Experts of a small language model: width 128, 3 picks a token.
Below are experts of layer 6 (counted from 0) of a mixture-of-experts language model. Rows are named router (the router's row for the expert), gate (a neuron's input weights, with its number), up (a neuron's input weights, with its number) and show model dimensions 0-127. Each number is 500 + 50 x the weight over its row's rms, rounded and kept within 0 to 999. Numbers have three digits each.
Before each expert's rows: "mostly gets" lists some tokens that are sent to it at least half of the time; "gets" lists some tokens that make up at least twice as much of what it gets as of all text. This comes from a sample of Wikipedia text that the model never trained on. Tokens count by the router's weight.

# expert 3
mostly gets: "). ", ").", "\n  ", "when ", "\". ", ".\" "
gets: ". ", "\n\n", "\n", "'", ", ", "."
router:506527525492455512467345513483505420406512553467444534551396517497463450517568495573561492548496547550538510506489473542447546609464494530419526565520499531543536480493537517500580492525403493475498507612591513572542487550503471550483419402576421457500609513513560470505364384471532422453468503485479577483564482514468446483454446425546533457483474521502546558499527517558513514550475
gate0:501566530487407437535547481503509366450502448457479444487554467431483505451528541513539481462483507453533581502448514524500446485487517408391605486542426539549569508430479431476587468559518495508479511530555486463467492512488482590544514550590409477555564434481523531487436490356439483615480486607461481496516426518524577467473500435586552408474553555447538544460554512542479507501498
up0:512507520545454487594412485450454494465489456543545571435390390448474567477484504514449510508526479548499530441413500512546478483555524451493523527426481561545517531509569485494605485499532526492521562478325472432599513363533531567504465457406528502441459473602480464558505514559531490632577526496568539470587527511505489437568473559517461519480494540557522439476459536478494486475466
gate1:399519478462505514511457531590411415547508498439401515445532465553441456426493506448571517514545492547459419484514508537457443565537533475456595575433404483504451381535596501558514472463484511456592498404556480542480553460566537486483512418606492488528488553501532449424388450616434458520590543504476496508529493515473504508435513470496588486443522443518536493489534524475551482474562
up1:549484418511519476488413558453512398388496556488584468530506506514474405531518488535515531492575498469583327504444561451547509549528559497510448527548482618546436468541495439504575460492521446477414452490534509499399484450459474547550498563581597493508481559484539484513489466419522598493503511420458503426537413503470505559525421492458515516489535491494487525608411539473468433488511
gate2:652430473510530492516400469509538512427452461450511557566491494479468417535556471481516482582519483513405411550521494479482531434526513458483602542514538563595561505533561572492502499498469519498500454490546556534400457395514433633531491486427483491507590456427555458507527450458561480588518512470418508511552516584488508465537502536477511595457433441511502443427540540538446566473438
up2:499513517478431531515497527560488432459454425569538520499516482529570530515498486500570452493487475506503523551457456450559564586521550485484458442458423421519514526566563476499491463460463492607507440534571466552520511502575525524543583502344488487546521489455580537486467483551449590412546505562474458439413488580496462544514557524480483632471343529566421459543450436416500555520520

# expert 20
mostly gets: "°", "′", "== ", "=", ";", "See "
gets: "\n", "- ", ".", "\n\n", "°", "is "
router:547548433535485425485529502453528488442534493471464502459530547497509450449517384542556410501498462489559544510431482544479497500402488418444421475399530549494593555537553476537487542424484490531399532490585451579669486587513491487491497426553480450428490482485531435595449389591564514506494516511541521416478456458445475434483484428542435458484558497529570551451487524513507514501537
gate0:459437571648524439503485539524571447527402511442436513460459568486478564496486542422477484473448388549521470560425495548495430594500433483435459482480586489517541483519548548525516559488478533374526479405510442524525542574516452552523620527493597471498460442462505490519521388500483566406493625511532536475499520500526446443581515490541537442413503490503493508465484501464480546474526
up0:523412495447515510419517542539569479451411537480458426548529392468457453497439539421457545528521492491504454604487551553519509477471495496557466519446475555546511535403554567565496497509535551467532530392438517489467553465519532607576430557432503424519472604460516432541484476478541526601513499508447436439484508562502420496567468528508624541513499483434483528525646574491561508484507
gate1:573497522488585494445514490507562536461393417413491527385532584483513459518491446512390435483499574552481554467387458501538411484517501585502442501499516524501461535552493450580541498508470454486466506457517510446524476506388496405450497531429421427531539573463523467539538424519509570552478450556538581469455575485455460510504409560523499650479547472483490498446546513477486495598472
up1:578348477493535516498479424531609457519501484506505477453544501498398479531509441587468484458494488557570466511444483534565547445550585490536465466483367508541513510446557504522464541448497470470488482584523398469537483503450523522447518412374545534512467463464468457518525492504500553413523458420531479532656390417509500453472513427462491511503426503524444553556447516477504407488523
gate2:547533546484442477375469556499502479560513491527451590351483544480484467547534458586401573458495464530485531535554509546595441497406505419582501514436443504494458498502619474504510536417547535369490502510520496498458522486597457517499499460520475508475527408488531413456489446477552513500430567506526475453550411520534491485535501548641572457502506564468465528540495528540460573471561
up2:505466468613505508505483620504519487520528517411469457477480480544499482388490449465524461629525484504513401475508488536498460533494521546438553519515477473528535571515438428516462488525549466423431479439512516487634494599533491577509446537458507407445578464498544577376521560479426522562481479537527492464546537439517578560479493447428508484480597500384529440473498461575558579472481

# expert 8
mostly gets: "which ", "), ", "when ", "after ", ", ", "\", "
gets: ", ", "and ", "in ", "as ", ". ", "that "
router:522540548468578549508346517625496518484527559529491512540469492437477490444448432533466485599542617549572516496502512548455471548473553494499469496450520477578509498429525504501488524434495514377480507492546528442569455577490451551500477487586531504548561501463478473535423414489620484457525460497446603421589421542516466546443471488539479493422529487472591568536488567507506433560557
gate3:539463521378560507493449493599378405462551453574521520476468502406524416525495486491492460516557546457459494460455554547516471443492505519573509474422457538502476601455533622546517457510449529441472542509455464429539494464462537532590600505550503518497636409509523558455505545464536496477474455525487446486574497449619515466394522453478530506459514567448507477541509537473592543526562
up3:430401564419500554454389470423543505478524542455517442450446492482441532432498546454579518512445462461503469451615450563421492514459557556550415503469506502405490500534455570537512498432501547473615497534551477502517460550560517489508486423558483477554362494562513438464466491459452503515479443497489528454340510492468424578566450546490544576473460492484454580549494465489550535490506
gate4:542492569507543533507473457509449500476589502521565583448461578455406469477462580494497501507580555491480519527531428558532556455481482534437468497411395504553548501503518518653473437449450456481436505469574550486589425540479455560551480502504446457510442499555549423539498438583506606458446470475524550455566535457545485528425480469397536442471525442495509550578393552446534440480523
up4:586493477531525472581443577518433580593484519445483506417535566549586554488487497559532568476458490448479449490532530539457572490477530475477473544520551544494537495460622549470534507560464473526495366509501522486364547465527492502532514550551507533390517510406550504484527569542504551563400483462467541552539572478437508480473553463507444551432532531532567448619499478438561425414468
gate5:530443429615568511513465531484508550519411537528475509574516508498524557399499491533451544478463421527557511523525554436569531520522551491389492534479552511554493445554586483498455600481617488395514430503476526451470500439459416554495469472463533579502529485485578585581507455543514520565555466361535536486568447487486509561590563497540470544466599514561436458500566450504500554484476
up5:453415537449485572515457442469592418491536523418578469478510514515567540406576426433570441391509507395532505487426408431604494507422499442502529470572559533435493446528455537532477590473540423498565491498485430535441464545564497463536541553442505425478509524528457512426507472537505487455540507500483502382465512551439429484426511453501545486543477435477507552540482534542544531395515